config.yaml
num_hidden_layers: 10
hidden_size: 224
n_experts: 48
experts_per_token: 2
d_expert: 176
d_shared_expert: 0
hidden_act: "swiglu"
moe_layers: [1, 2, 3, 4, 5, 6, 7, 8, 9]
router_score: "softmax"
normalize_top_k: true
routed_scale: 1.0
balance_loss: 0.00899
balance_bias: false
router_bias: true
init_std_router: 0.035
lr_router: 0.00186
vocab_size: 16384
norm: "rmsnorm"
norm_eps: 1e-06
tie_word_embeddings: false
optimizer: "muon_variant"
learning_rate: 0.0023
beta1: 0.93
batch_tokens: 131072
max_seq_len: 256
train_tokens: 438100000
max_steps: 3343
dataset: "wikipedia_en"
Below are experts of layer 7 (counted from 0) of a mixture-of-experts language model. Rows are named router (the router's row for the expert), down (a neuron's output weights, with its number) and show model dimensions 0-223. Each number is 128 + 24 x the weight over its row's rms, rounded and kept within 0 to 255. Numbers have three digits each.
Before each expert's rows: "comes before" lists some tokens at least twice as common just after its tokens as in all text. This comes from a sample of Wikipedia text that the model never trained on. Tokens count by the router's weight.

# expert 21
comes before: ".", "th", "%", " years", ")", " km"
router:139101109103121176142115183140137138131137115110140144142145138105094124138158152111117101136145127118129166127115130140119093125106107155160143124084131119105111097185145089148075138129179138095072129076126147125113164139149104139163097114123122170127143141150121142128143125143093109148115152131136159148136151112082142138110117114155154127105123127123108134143143136144138141126138131119162163085162149113115136173120136137098143130122101139133155152134136170150115120133106111155095131145129088168109160106082144142118108141102090148145150118139105188136170112085107094104129138155077094165125118160153139150085155137097157136161176085123151168104147088178157147118122
down0:178114143166141116110134133132173108141146149129148109107139132141120121132098109167145107127123110151133103115128144119108129129115088110091143139166130134132133120115088139130094135131130157111127114134083084125166142128127138140140121090125135091097110125115136129099143100128139101104109095080098173141141126097118195111074175089156141078142106111114125134075136106122135105097148141114125162144130096116133140091103084136135097105101087084113098170064126160125153117132096134093127148171154151120167162083165088114127144147154114155106095122121115129170120144125122130126119129122146187102107097153126103073118157113111135155091127127129123167124104137143116166121147
down1:133109158064123133140112140174120082107104137108129139158118127083138138092109141112149118106085116151103141141116123102150067115153139160150135102164166129140098143123108104113176102108130137169170122117163093108120098130139108093158128093086177145106158167165140074128141101133124132120126187158136163126115111086170146113087153135164153153134088155137135159123128127132110154094147151121106137122127150126133129186148135093124114096179151165149181154096118146120121120159172117118095114129133097143076116106140150120098128131126101155102109140093125117126130087114125142135130153115134120111139080108134140133135135144135130140150164117147139152142156092121129141124107
down2:115146117145105116168152142121133116163153115156111113131131155126128166163101118131150131138128148176107129125134129132199143140141087108125105167139114180122142093120137147113144181120174122168163151164133123147138167124118159073107128108106125076135120144107115098103139149149142105122149125098109151085131111154113105106089157072120116138112116144157208139131150097090116153158162159127155128149124144099134112134093145117116107105116109161133158114133147149163113169124148115124155122106121080134130131110126149120099124086096116139147121085112110102142150166146086108117131119143108099115134156124140142148150153111070169085116136141093125108106083162149137128126141
down3:065129176082154096116128180144117156134157138138094104162133116166125116131144162141148142121106110121107133098116128122135086141091137108115147172099161115139149120152106152161126163123156136115158109141102146152147134113124179116141134143093145115118157100099130161121167127104123124130091107105192132125143098112134119150164175128110135148131094128120135130102143154134166123110087167117173131122183106119146103115126091153109118179135180102139135078133130141101138144133085161079100106101145118154110136135108112131073170123117133146135159092108116127127167104126159110119170114146131127122124129127084117141135101139114141108158127123104171129128144139141163072119145
down4:138097098084112113138122120100114123097093070120130103104130124118125165115125109131138148095158155117126113137139124108211094111147107098153135144118119124112152149115183112077114136138129097115135143157125094114133169146140106101152089080115164129140153117138111118091159097118102177138128136090099158151108151151126129126186145126072105148139170133113142128122091092115090173100127153147154133100121125148195123095136130108133168109142127148112157129092126110104129122132155141128154098148122121146121141151147152168137120156138126125073120134136116096125112104163139131126112113096130153098100148129117130073151138101124072117144116126121082134124096074131114123115117
down5:126160128106113126170122123099099198160122120145104125125109128112138129166093121094151148108150152116173118121093148142121131158156167113106124149171160111202126158126111110168176121117132115129140132148113154127167185115114141118110125123157133117146126142080124098166065133154125154117155124111100112132121139122174134166151153125115130100132121105107115098138110124161130152124124135072153102121165183136141127134113139109127122081152138121132138102110128138138100096129131143144154145174127107122131158138113123128131090118099155116130097091097101124072143108140143126174128122139079102095127134110138134133084201168149133152116127113120114127124109134108139166183143
down6:174152107117129186149146082142143150152142128145117099128149135129147107116111154150054137133140138146109150117141116111128093137110141100152122136148177153109105128093160131092102116104083120098124143109112154093133091150137148134114120125126104120147150147135156111115186118130121107149098130101137147106139135105165134110140100122046106158135127114127114126120107116122107111141134187157095123119111128185150145139133095144132083158152130139131091104121115168149163170126114114122145112129133174160086142140142111127094126142143156148104145158136139115142145133161093132118099109124115125119156175135138081195142091165114112096105137128099117121127086113161188123117141
down7:079109110113084136136147112111066158134084155092176129109128145137155127106132117116105105141099126147129126159106108110123150132123142132170134158097091130096131131107159126103099154133142149088099101125129130139132188150143139114125130142144125110118126133134169132136139124157116087097121167098128156171115126082154158153127108165156138147152119110176143135106088120154144144152163140143185121081143150148131097136135131136096136099107090160104142111136130133079163146164095119164177153146136160138138177140138143149176069159102126088105126164122114108101112125105130094130137127129139136143088127135135074145113163126131123099118166123139087102134172116131143129134117
down8:140110127122134133132167113142113093091100126129126071143143110123136150128116105115089079157125122139095111153159131107096141112122127142127096176128146103186123112125113140138148154119099138151123134125103182146127112150119121122106120099170121130105111107091124155066144114123148131132165139141135196106131127127133140118146110126151099129048088121130145119154113156122129103136111185119142105099089094164136108172135152152097133114125138131112175145110102105122105166125107097098159097134135112163130133074151106114156154174147152102147138168181141115134102112137172098109126152147132134135145118111114129176116151180104144147157154130096138138140158122114135104170139
down9:121133117103120155157141129138110143133094103092107170098119161124080120158138134108158171100148124142130113096124168128157115137105108128135137107146146138130124158080169134151126155130130110119144127132133131137155077168141094110101120133151154118135107159151114097119183096133101092155137110123127142142113153168118135156161171124128145121147106136144115181151128151115095150092132132109107100150155116137085085135113147139147116132127098159144138154134127128114138054170092185153130091145113141143103121186075145143080129142128087146143101182123112138128124094086091100150133166132079156115095132125137122113145117125101099155114157118100129131130106083156150129118135
down10:148096114145165114160109140135119114126097136131123125119130110157146146121148127124108118116153127117123112110136155147158116153070097132131093136086142132154154140103197113162135095089129140153135111135171136116085151147059134145200106117125185115128149105128122101153114115138184099144125144119110085152173168105151137178151130112148115140137158167091143124109092124101149114120124082089118139115154153120115121122129117152104107146116132141105137151071143122138132134141156168162152147151160094166155150087134123141155132080148162136133108143157182152129124107125108129127111111125115131136136124103122129148090157140098138161167131094132147106151128123155116159126177
down11:132149137160100139101130088124119104082122102120164099117101129129134118112161103142122159152118108131074145142091118136161125092146083111138121120106132123059130127135121115134142147130129155155121105136130157142135077111128132131124149149152114136127124105137106119110141116097144141121153093112151136092140106131100106073118080144081152160141146104127160129138136119120108150154135150128138132130070108120101139106130155070081116141124109088093127107139131119188125184114136123165105130080173156108145179103128092089120136102149108121077131099123098088109178120124151126146119122140147181164133126111096134116180156163154138125095114130119129146106166112129093101138141
down12:139161139112122096170148124091147108135171132149131111142092126129124126151155110096131113137128140164173118157112132135141122142114145139094141144142120120105126158149127141132121118128110137101122152122175126100200173146149079108119109099076105144088097146163112096137166141150139132149134147142110101147110146105132134131140153187127148105134148095137162111176112122118107097147220108124175120116150136163131134122146110110149119158115128107125085157131077130118073137114145159120165138138141151123112111135128128099170146136146149079148090096160120124147139149120100104131157144150132108146150136069118139165122114123140145115124162116090146136129099166106132101086175
down13:145146175131151142101123141100089123136144143112134137131135124153147122063176120114126161092152152183138114161137144113151142134108115133128131096127154126151056114097121143127151136141126149147096093102175149107138139095105135140103161094120093149142167115127127132139125161125169141149154092094087109087125131094112152106119100133119114160113121128147094117126129131084101116133138146150112159135150184127120139131123079136103103089130094143130156075110117149110073137140155126160127127144100119152120106100094149095134163128146182124123127124110139095122172127111123113124126137110082163137096099089150111174127120158080141129133121081125151149131150185099129130115107
down14:122202088120106156124111077163080107128148116062130157101097136122114133183114163145141144132122111154125094146097100137175131161080150082087112145126125119123118140097120144154137078156163135133164132105171157124114107155147084177140078116128184128160135141080131152108127098096113114108113123125128134108145160100122134142129128158153103139114148108105112117130177150172108135136118109145124141097140108125116088111129134114143077130126132144115127146157125116129113168108132153119119112158152138139121128114114147124131114147167125131095075120145126116112135141180111142076108152153126139123118132111128131138117153078149138120139143104149188140149134127127149170153133
down15:139166126120151151136168120143130114084132177080145125125163114113131126137134104087126131128094152109147119097140127135148110115123151128145113136126161122086101140107108103161127143122117104152065149120137077134102129173138109156168161089160076073164119101157126119122161112141139134171108152142112146116123130158170098173129139113086103114141156150076087126146152159141174111139168154127175149179143157118097110138125137128153157115117108105094132173124106123133112144134144129114121099160150125120142115131127115108112156186146139128106135114105141128110161121061142108113147062120136150155154146113148111155100114102116129118136145130121124157118148148128077150110132
down16:146139169143128112141157134158129118168107141186145105129103123144089125126088154150130140138136168135151126141150167125113103172136132147130144125106151159126079144135124112154130139084126140123164113128118128129110120147097128109147109135116100134125151158127133165111140118140187126145133105124153088145117147139078109137092100134166151123060094138117141112112116133099124102099188147089138131160122145171149141121144128151114121149098158161099124094123167109136134118054140115109116147149134118121131165138165164146087137146195100123151126125094127160121129141196113116125102169130108108148154122138093102132145162099114159086118134136137105104115104186113150125159149
down17:179112135134135109128125129154114161113141184168164136153117077138120125174113147098146158105125136161122109119134126092103137146147118107138122154156124135167157147150149126173089099093121099160161135111071121146127147110114138113123144089123148107168115134171139142157164093159137153153168125113148156147116103175101128109135155125093139115145125155101133114067162128140128147118144105133158095136122142159150121119111096141169141110113133149138130139074078104116104147142164167193111134115145113127134105161114108130112099133146168088099158091153152114099097082122140147085104137174120106131145121136083139126110142143140137137127102162140132139119093134145142137091148
down18:138129125177113132134145105113168131141148137120135125187140163148104121155126143114151104185146155154148149118126131144137140074119114130145111143145117129080152116114097127110157117136163141100160155122152123115110136142148166124113190172091096152105120116129096137120113091153144121173119148123107119169085144116118112133124113140139127158106136108158141105141123116136109144175109182120166125132138148121112158128094099163145128058146102187096116183067139133122123171135125158099129128144115112112132122118174139150101104168130163119090142132158106135133116126156137139182169120124121132120166127148128106104124158132058139133105130090104134140148119119099120163137100

# expert 25
comes before: " |", "–", ",", " League", " Cup", " season"
router:128136143135155129143167132129122133117095137124114155138136147152100091169111150103090150138102095087166178081123117108100133143102142119159108162118096126103123110137110107143131148111114130147108086069164139125118106162155155148101135106094096097136084170166148151108136139131110127138073139135145103125125110085092154143146125169109165120104069116158163150126112126130114130136123106125099164134114155150104106127153122155154119133131109142206123136095099170158121115132088123146132104119132120137167164076108139134149155127111113144147154131136096140123123138114119108062142134159112137143143108154113139129126101138118131078096135135084083147166144132165118159102141
down0:106071127106091161117178092152131157100131126133122130124111101129108106138173102149097135142113121152107113150134123076127125169149125149114142136145149149137134124149169086133142138144128124107122132148141135093180203121132121118071127145130110108157151145118167092115110115178159075115130146134125144133158158136106120162129120161098097121121184136178126116109110095152139135158128146141149150164079136130145104126137109126130146121148131090136116103129130099098128138122134130154109140134128133111162113159141090120127118098122109145108107125064110126175113084146158110089145122084143157167097132112146170113145111098098137094130143133142128073082084110104124112124153
down1:166156121166158123103146122102133133130132162099141144111124169091147086109127137110111131145140142139163077092128109103127155140110146136150149137163118170132094192105118150093109168121145117141200108119104110091117130109144150088157169118118121125133108112124111121127119106140147114137096123102138127138139081149099172115174107106118133150122140130139139113129136124167138127124118114168103104106151116113128140086158155137151156111130132136166104160083125109155105115172129113126181132149088135118121170152134143132142127099134115104127144172092136093084114166066144123117119082160165140129107118154119134124096129133163073108144127121132094141098150104102080142118086
down2:143075124143101093167151136150129144121152118099131161129156160124172161126126122173130126112138125108086104119109127116108117113150158175134117084185135142145147152130085170103081157139113095148179113089106148115100122108148120136147104163107132168138133098110087101073091124140173137087136128121116094172136144171133127103111107126125120133147113059108105117090125147081146162138137117122129127149165155107112156156130119110128123131115120128105133098118096134119119070158140117139122124106118102120079125112158145151139153120103150118104143147125091160156134100127159150143146130125133118138102157133112126141163152083105115155133110130098117119117124127081142081181141
down3:139110079132096133127153125152087130119137153125106148116128128164096119127115090139131119102103120137108099081089142148104086116114116143129148099156136118142089139143133171162138180119121130146113153147109161159125133147116150110148086153119129114083177130144096177117118132114150069164107140122110144130140137164104116137116127152145107082127122150129168127092156134127129095131166144147107154131149117145103198144114099121116124085120143110146062106114164135115092134112111130108082081132101113148120091141127145174100108132093098136123111156112117145075132098110141117144124133104121192078112116142128079102153111170146123134118145149135123171145166139130130111138128
down4:129139129169126095114143157126155120125117133097170151106124091137180128147092115113137176150129125123127127138129134135095150174120140147182106128135155106132134154139156127077113167148119140095127116144111088127116137097115141175150129068090072112120152137081150140089146118118141133123163145139148138147130139087155104134107171182130120106123145134132115158152160159148127148129138107160106118137116108155158123078161131150085109104109129125128100147113146164117183118093073121124155106151125114119135144153096118145142108074108114157140107127166140153151152152134172143152134130114083154139182142139128167123119122087170123107127131137122107153134118127108164149088092
down5:142142140120122110131116137178101097147153172089159147124116130099116116155104132115115141135096131105222116120107145130092118145112160086133126169126125137159141155129138161098104167115108113126141119122117150125137156138102122124099105135140162112141119064062138145117174120162161130129156086143178123130119125138073112106069145067158162110157126130144128119154084159150105109148143134150132158087135129132113113148122122103117131125155140096152100093118141110115145116095120156124118091147130124127121128118104161122128127124101156139088129098116160149135070125086126138135104137123159155104169123130120151125090157136115118121124124109158115088140152087142185123140119
down6:105133176118145063139080140154141150161149105086132122121110158085146126056150158149114124161115143139098155075153139112123113102128133149149144126108121135129124137155158129132145137086160140103143158113130152169079125153132141157153166110133064143151137086139128127139159113085104129128108142131146134100118118117124133116073103112154133122147155130127098135118121116156139118116153098138134159089100112123117150162131107149127084098084117178111127117136138135084161161122151149137104116132105166102106116173127161170194117099087128152106126111111160119141163140121137144126109117141113108140101089134099129138114101134129106126134083153142155107129182120120090136123109
down7:117186087135154125077121148130140140121074192163100096118112128136138127129108138106114141137107123108145104146129142118095115112185142150121114154145129095134107120110098170142140147130111147146136099129093155118161142146120113134114128151137152096117141128105168125141090106118120120123123092128100141156125124144118122145155141158100114143148110142130143153121136135156138128127071148085180166167137165103103157046091087111136128151119115130127100112113129072126143124124097165094160164153160127180163113122130105114122118150109115104112123125126094128156118141115046130171157118111130129100132119157102128107119120122105135111123098108080117192105100130141147128109109
down8:088149146146146118144124149128135101146101064102102082134125146132150103142104168122149114113135133114134147087135126104160119125117160131147167123166132126152122136137100117106180180087101142105128146160142194107132111136152106137102145138135166134150151100136131133137128124135132141152144113124160140126073153173109155113167097109154131107170088109149132088108135135163104119110087083096130124156097135135110143140132174094139120126172130130131116156125106139118129107139097111117177146076127164120132142120169137117174141211115156103161111090136115114134143153145120135128119133082086137107158178104151128123127125131138139102135148121111111112138104120149122155165173
down9:085114143117129157138134147160138107104164120168114085122067124135123123138102117121140131135153164117128153139123156105078114087132135161134163131131101160107115147094126119142115166148111114177159136157152120120133129092150169161118162115149116159143180150131117142129149135132105157167093124142118126124101079124119127127121148109150087141143115099106130140126148148076145135121138111105145163079146166113129136094109106169113161090087135161116142148134128107110119143144160171127122129083129128119149116083158120118147120150125117071097132149124137132090163135124152113130127119151123117145114132102134163132114070143107083111141147170191169125143147086181159128104087
down10:103126129070099139077160103124117112131118173113124123140141143105153094154078140136163130164100108082147152124147159097110101141112112146132116126111142131084130112131120120117088097131108140100123128089132138188097146154170124125137144139117104132129147132130145120131149135145110120152114155125086153094134112161123110152113140188125164157166171151132120105162157139135131127109133141137123157172159103107151113128139108092146133099092109149063125157141144089091108130122076109170149140105117144171138119072122128176175133118109122098127102141157143100133126139153104126081121118089118130154133155113107159138095136132117108127132170081075112097136153134124138118108157
down11:147115094180129135147122114114113164187131180119063136121112116121112108151159129143124131125129170110143132146155119115147176127104143106147143104155101122119107112121106104130156123102116106143114163108187134151118132130130146115096054091115132118150085142158112126118113136108118165118181143141169108185115133115134185086101120153164107162142147095134112142116105119103129109124101144117123169114088122117121129134141102102092149135137127125117156131112116149144114146146159135145119150111143148140088182056118095158146148082137153099151201164112134120147116178075128125120119158122102117139122131129118134130150121122136144141123132143120136133154097144084120109137115
down12:111090105161116141135088113155132094100110121157149139121164148107140144180124150171147089119117134129156150145110164138155124132118141114134121137120078144144173142138128140119087142106114099113135121107105096124152136102089146068123119128151141135109160113113116103145150132152113126148139122121118143121134143154104084084106129078075114122130137153080159117161136094116117153096102139173128149111150114111178124155119109095136137118138122154127097151166139158120116121135101145103151134140106132058161101132117123133135137132120143150120101144098164097107109098166146153106088101101136157171096044140140088178132149155139144108120161160151129101117123158104154156126140
down13:167115118144064147090138111152127082147143118130118115107178140126162113130145142125104103132132145108130146142164111135129119099161131115146124103136084117144158111136111158080126199135111095147129141141149143137143137110110071157129095085128085138142133123109116126141135116145084088104163145115122135093064142123091116136102127148132148121138109100113109161098080153136111190136084117135143092149146124081123101150140115169102111112137140102133134066109118089153173124098106079163141147119123126107091132146125146124116124119161118110142098165173132121142120138129149116081135180127140108150136152148143156140131119111153152129154150136131096170120149129172109120142138
down14:168149114121129143121128115129112090149063077097164144099110113121144136135136131189094121098115135154114148087129142146135179135155124118101096134101123107137132071148163158108130091101087113131100126092104138145166141150120114087122154138145128139097127133198101094125138148083192155151139126122134110091109142124110133118113123106088097110131128136135146111121119100097161115161091124065143123101121074127111108129108117114116112122121162108139142150164160146110124144079159159086133097165124097164103092135094114133109138111134133145127099119114105134165169134142157128093160115163145115113092113124125103121135114125097128104113137103132122140105109130094084128115139
down15:133144157101101109101117118170101172109133155146131134096084121148123133109090143119096124111138128124110166101138140106111110113141118120132127119148139123153133136167137121135150121133181126119157126123158118159123175150115128084107127109103107153159089077146146136098148125099148122162097140108144132091131120131085139124152099146074129098155119114099158114097160113109116152155157128143137156115128130158162095087114160102173138076178157135130144134181143115090139153161146118114161106168126161149126166148151112118164104150117134108131093137081128157140099163096116090138111128174069094139139118140150120133137147157103128151132133107103079131103160163111121128118178
down16:121149148124155110124109142118141144142124124163111102116116120133122150133120169151166121136106137168160125132141148132146120170103136102109195079179113149094160127167178100123124147090181152111166132128138115103153132118099149153107103124150058126120118113122092110126126098112111110114171168146140123129168094126156145166143125117092151147113126130118125132106123107114148138107136167151124127166166100143136174070100155107095110132116148109103118126142091109124136104082144140093140169147151137126147087139098066137129088114083105147118145120147138106120183141137108161097130141150148132157139145125167106150141128138166152121096100120139142087098139115104095142109122
down17:086106143113103150116139111130135136138067120175113150124137136144140096128100117144113141137144164101087119156148154154111084114136165126120169142145147123123148112130108106137165127112158145102142093140123121166101139068121116115138105111163150106079099121119141146090102156111128171095130109118155122109141146132078139103114191095137133104142147107135132126164126125178139155094163121149142137132111131162127148133160122162144093067117175125100178132134096093119144106115100141175175108135124151105124098127129105104135119085122152164109165133108104122092146126136145099126084115151108139111127083119093084160129103093144126139154137131115141137095125177112103104133152
down18:148114079117120131115180169110129191085147159122134189100093104094121104111164112124117153112076159116130117125129129150121113134172144153104149129172144105054163121071121142122152146167143120126112139133109129132121131117156126129162148095114109083145124179140152110119136120129143120149174110136146155145156139125139122115140110125156117089148105137139112154119114129086166112102156167113136134154152119099159150110082123164120139212134153120147138100112112136152100140086154150140128144160149126101143167121108100137150156141120117120147152125129102136110161124113129123086145148124132114126133089130110151145136086169151113132135138144098095094119170106117113161124123

# expert 39
comes before: " ", "See", "History", ":", " Species", " Country"
router:166110150127164134163124108085129116146094111152142115128122116147123124140123136146083141185150158132140062153124164117115154085124132157136064145146081088105122160150132130157116119139142119118097092116112096114165162134145118140119062139161100155122157129128139135120124138139116114095124116112171176162129125083090119079126148125134143111158171109114121102164133122133131105184129140152140125134133129070118122140117114146173134096131121101133103154141137096124138156137135127134158178099118136106081135072158131080127136163106123146131170128109108119129085149139147093141134152111098143126085137118117098139142103163103103149107123138116137182106143152123113119115151
down0:113148115121134124131136092118123112148184123146173098096139145113150104145101143058062151155144168168141189137139165137108098168147099123127120126102149074165131147097124107081176125111152128112133090148133118097118110151144152118100131159127100168120168125119134127128115127134126108149113134101152156146166105135107107097140183097120108107072123098143114138124087130084149167133129102112126165134109097095116100162118114113128128104161163121128117100132116136103108132157109111139134113185121137108154119139084141089100152142138086109145094127133170131120119088141141132152123156131088139113135119108137118129139101107113134127091140139141133119129082136115070128113127
down1:115144120124118135132109129123126172141102142084088108084108122158090117112087118117134096124126107148134099096137155157174137111139125102157111129104098161130139120111103118151164157169107127101161076114129089142134139125128136110095134155082107114132124121169145136141118167202154116171127137100125108142118189125120116092134136097119152138096108160137120136103087164098090077136146108122110124090158100093108179128143111154131108161154191121123085105097129113122118122114106105135130151117096142138125130140128141115137118099154150131135118176143106136127133127122180101114157117073154161140111119131172141152120128180120158107114145096105107142120130099138084100118126
down2:156121131135138102101105100063121087098151134144154131110170125168141170136148132113122115147151116104168118147119142163154110113164133101119123139159093146092112146118157118111130144094107089135173112130122098133133127148159143159075111119146128154163122138108117099121117109114153124151105114152083121117154096135160096101097129118131158087087126170102090152108172174133126134128104154110109132116133158093147154138144151098134107128121151152100129116182123123092170079123158142096153098124155123126097131110105172160133179103127188113121123125192137148145117116089145103132130148114142140131131173138116155158144100150140126138133174138125153131109121085146128157136108
down3:128131153084160139158155113136141153174146127142151062165112113143104155089137145102168123106120132095126127129165076129137135111090101130129125092171137113075140155091140123123127113062139130127182094100093116117089101162114115165118129135120167124092142126150108142141149125104116131149090088123142098144091129089116142118097112150119127128116112111125125138131119127154117165134149171110131149130114159129102114121169111147133122137150139139146152122112131161151104160083129164107141124141115164117132127122132154092121148129153198120098132132105125076176090086138147090140070098134131111117119153134079133122147145118173146128132154143125172125113161111156113105142120
down4:118122101119094124123104156121109152123113125121130106135133092093161047143122122154147154146142147143145163145107109102096070096122161129100159130106120203105119141112124160165142145148139165146148124115100133131135095126156142125140120151130157122147169099125122119149121109135144140087122143126162156136117148113134093202107142114146136180107150075111103143158139133148128107095141145143122118144124100073093102108103196138113148107094161130142118131097144113113088135171154129139096108128135101145115109118141157121179133131129113132154161133129134143101079128133145121167122119106135074141144126122089134109154113118127171130130092123145127166127103168120135100120079
down5:113107139151181114105087109108133121124045135136118096135165142128120108085122086095149112141126188109101131141094176139090095067143129091172103123141111108112145131093094102125096137145138148161145141167098109131141102132130114120098130134144127142111070122134119106171171183139112143139102155154096126155129157128119119109149137144119093109121162140127116089135143097093130116152158125096114124140114161109132147131146144156084104087146142146098141133131188110136087136134130121102146140136104127115133142136112136139103124172105117181092122130101105125131117120130132110142158101171137123098156144110180097165154127126129128148136137091121126145155107150125156100157153
down6:119187091087098138141105144162094121142096139140103141135161178171181129110138105159130114146137114124135153096101114155126176102106100126119105134111140141151102134094107170074162129163125092145131120156125131108145157145141147126098131146129146144107153157098163149145132145130098095143149135156121084133145152122130154068107168109123124132091111138161121129110100108114174125120125155141094158167092099074112134119135136125129133143081085124092101142148110092111187126105141118153126121187135140113160143131135146142152125085129145147159129150124127097105165082127184128126168127151130129123094106120109117117124100114114128137123108115144162122135107116142147146146180
down7:106184130120112107128148134134122136130129134094108134108125164119155163097119153107113160095107147104066164108093120158142072135087121093132148097149120152134120153079130112123163146172113184130119106131174138137159124116115141144165128089158101146137091140126128126141135125164142160117148141150162165115140116120125126086129145125142115153184113095109110113110136139123175138151158115166136141085145151138114116098126125190124169153167100169146111088143142138093143158113143131142120129141128126118123139142098156132091136160132137090169160125105108165104146145120091141135090152114079101164149146118134142097129175132128127165146148123122124137138113114149146194144100
down8:142115128091125113110144133132123146127096126123129161128156133088106126111123130110134100115143091145136154124136147162176114191171141098070119129125122168154141123133149090078108142136123124114106064128148136146088115136101134139132115112125094133167129093129145108162126133120153107130163189144088155080040136099117140107108128119136147170107154176129103113108098111087150113125157123117133108101111145145133119115136125128119134120146091151153107107109156104085127132136113147146158136113113105136134151106146136115145098185143122111129124126109183106120087154102108152144126178137104117088068119129132135132109105107155095103124093157086140123132122123088130112132084
down9:073162091156171134127141135099128136169134117105109145161151135126105140125135131113154122156121097100123099127095090137096097146131158118144110140123143097099084148121121208134116084126140137118162150098140128130088086154141135094132106133124124142095099114194139143113118130114138104128101092096103142105125152119109124147129128136143133104117113137103162114125132089163086113150119136127122118098145132091095130126108153130125130109087157128134127150120146143161115126159109134179123118124170059143156144135135178162129098118123170118075120104137063113138113140122121163133106131124136147081151107151097132111132165169111151148166151135154088139146128187161120139109131
down10:145170119112151186150143146122133096167156106131101163140152113141179157141153119119128144134146076125144143094160115160139113139121156067108145163125100168163110170109141153136110175111112116124135145113119152120122132092084134135115121123114103142107111130127121093113130146107153151105140161085166112164135143162116127130091140178118146120123131147130149102140139143121151129124109124090112164135161131114130118136116144134150121084111092125163074136140088099163136155152138137130090091136098114136131133097143104114195169183128096090162145106082076148158110133156118126131129139109114114151117115094124123142135080118120151139145085137088115090147156104134133130098144
down11:142128156113134125115112150119140110117156134162126133133130161177123113073097113133124098123164139097109098149138129114134098122153158133144136165136119122122082129155122172144105138086155143149166159161128134112073122132131108123122125111122119128180088106118145046141151100089110128128098105107131157103126180111126147118139130149119130094104144156127165102131132133099122122156148122159123130126101141111137147131145118112145131128133168078123119114116142123128174080109107130076149163122106116144094096106128096144142152107165123118195117082098132100088144053124184124093099151136085162154139130125134118124168116129145155152124137134123112123127129129113070124115161
down12:163121145143136127138102111139134136130139175111124102087145105110138140104119146115089131156122115078096124082118143078103148137121100106170114124183088082129097119094116083155121124145113149144126150118133132131110144101129119110141175124110089143085137102127129103141145106099150117124164105126136112114165147177098133170136194124081105117155143096105130123159150114135158109119125160091135129177166067117112126117140117132086106132136108088111141127140123112120132088142122100135096143092171146112137125134153132087117131103144154140131169138146159100117142151137128157154193098131149149180102124168147108126161119123125177152122152102126151130150129142151146168120131
down13:123120126094144129150143111146124117143148139124171108152127161150122108135111078168142099112112128091133120163121144121137120143095121113079160102131145115142127121128125143108148149139150141124095094126134121127148134129105122162097163131143151118135131109102165149111099155092135140100114105132077145095140132136097162130164113163152092145131138150099110142171132150138107164147165134096098136153148096093112110152103103132073168123123137112127155122087138148135166119062138114168112124119125088141131149154100135073131119140107112113098052122141161103136150146164127139112131105146114172115102114158189114138132069148169125100095173107127139097149119141141095151104083
down14:122130146132092094161109169166145092155094118123099171109118146111132136083127127139131159097129165165120129122159109117084156149102149093164092163140143177132132164144125189121150111129087105142117105103113133163157143157099120139132138140110143119136106113105166168142132134132159133148116145108097122089152153123114111107121128070148108142140106120142153141135104159126143132150135116128100076108127115119140126151114133120109153122166115159124125149091141128134177077167138132143120107104150187139121138129066083057139113124114127172155181148122133161143154108123133111138140115122141153110123125165192109167151104137133105088106136122112130108106130119123122094119117
down15:129139107137101126143127143149109144116160153131115131132125115137098119169140115162150153114101120066124107109139126132133138121152131094139091110149095090125098129162113160077113128138139110070082129120074130132149114116154160112165086144120130155144098137098092144151123133102108090156123165142119133102148145162171132131152171126152131143158101085087130120108155105109133104124092156128110122147109152109092153154107159148132120130138097128125180116134097129172107147109099100133119121139136147143139100154129125086115108151101110087178095129118109170123132142107115140124113132118161169095111159167184186109147126140139114074153115160114134141140147124076109182128122
down16:143075090119163117148133120122151145151119146145097099134126137112108141109147108128124131145123146093126163125113130127117125082103124136143118100129174149176158099142116125120136155138082126077096134128186128097098127146100138115141125138107147112143098082165109114093085100095128139086102101115160152133111142090158086089115109138144110144136159120149164166151103131147094120136160130130156111126116208104143146116095144150151131120112116160125160107118158104135101111165093122124142093114159089100144128154153116115103139113136083152125140120125162141107144113088160114145115053143137147117077092107126116147141097151120151102174101131165141145125121095152147138126122
down17:123120150128099130166135093140134135134143160127104145116107192147112086142109146100087142134116091120172115112146107163147090112132101153159168122078170120134129129139113144122094101112121124102151139086163157133111081141127147127174195112119118087129145078146069158136111130131121115111146170101164132144131148135118152174134174164117178139158123149152109091138132117123151132087150133142130123112136107118138093102120119125120134143146121136133138089101106103104140095132120137099131092100149147171165139141119138130135133102101076114139094149162139174165135119154120087201151092127140156130135098105105161145132132107112116128162134123138135145152144126114113139100106
down18:109185114151128144119107174121165130126146113104102118144141120122151132152114139120145116103080121112158123100140143157154146160126075109125143135124114118133131140109100106135098148128122113144143119086122138140153080133099071100105115139130129099114102135139108140170147073136078101142112120082095136119187083145130147127185187144121181096139142168136137107133123168140159130131144147170162101096086168100131106147099114088130143120096117166121094166131126128127142129120125119125125108141132108162104122096144089108115095114125152119198134116119165133129143152131121145102176117160116102112154131184151169138127142148130120112140146145120110121111095123145168100148119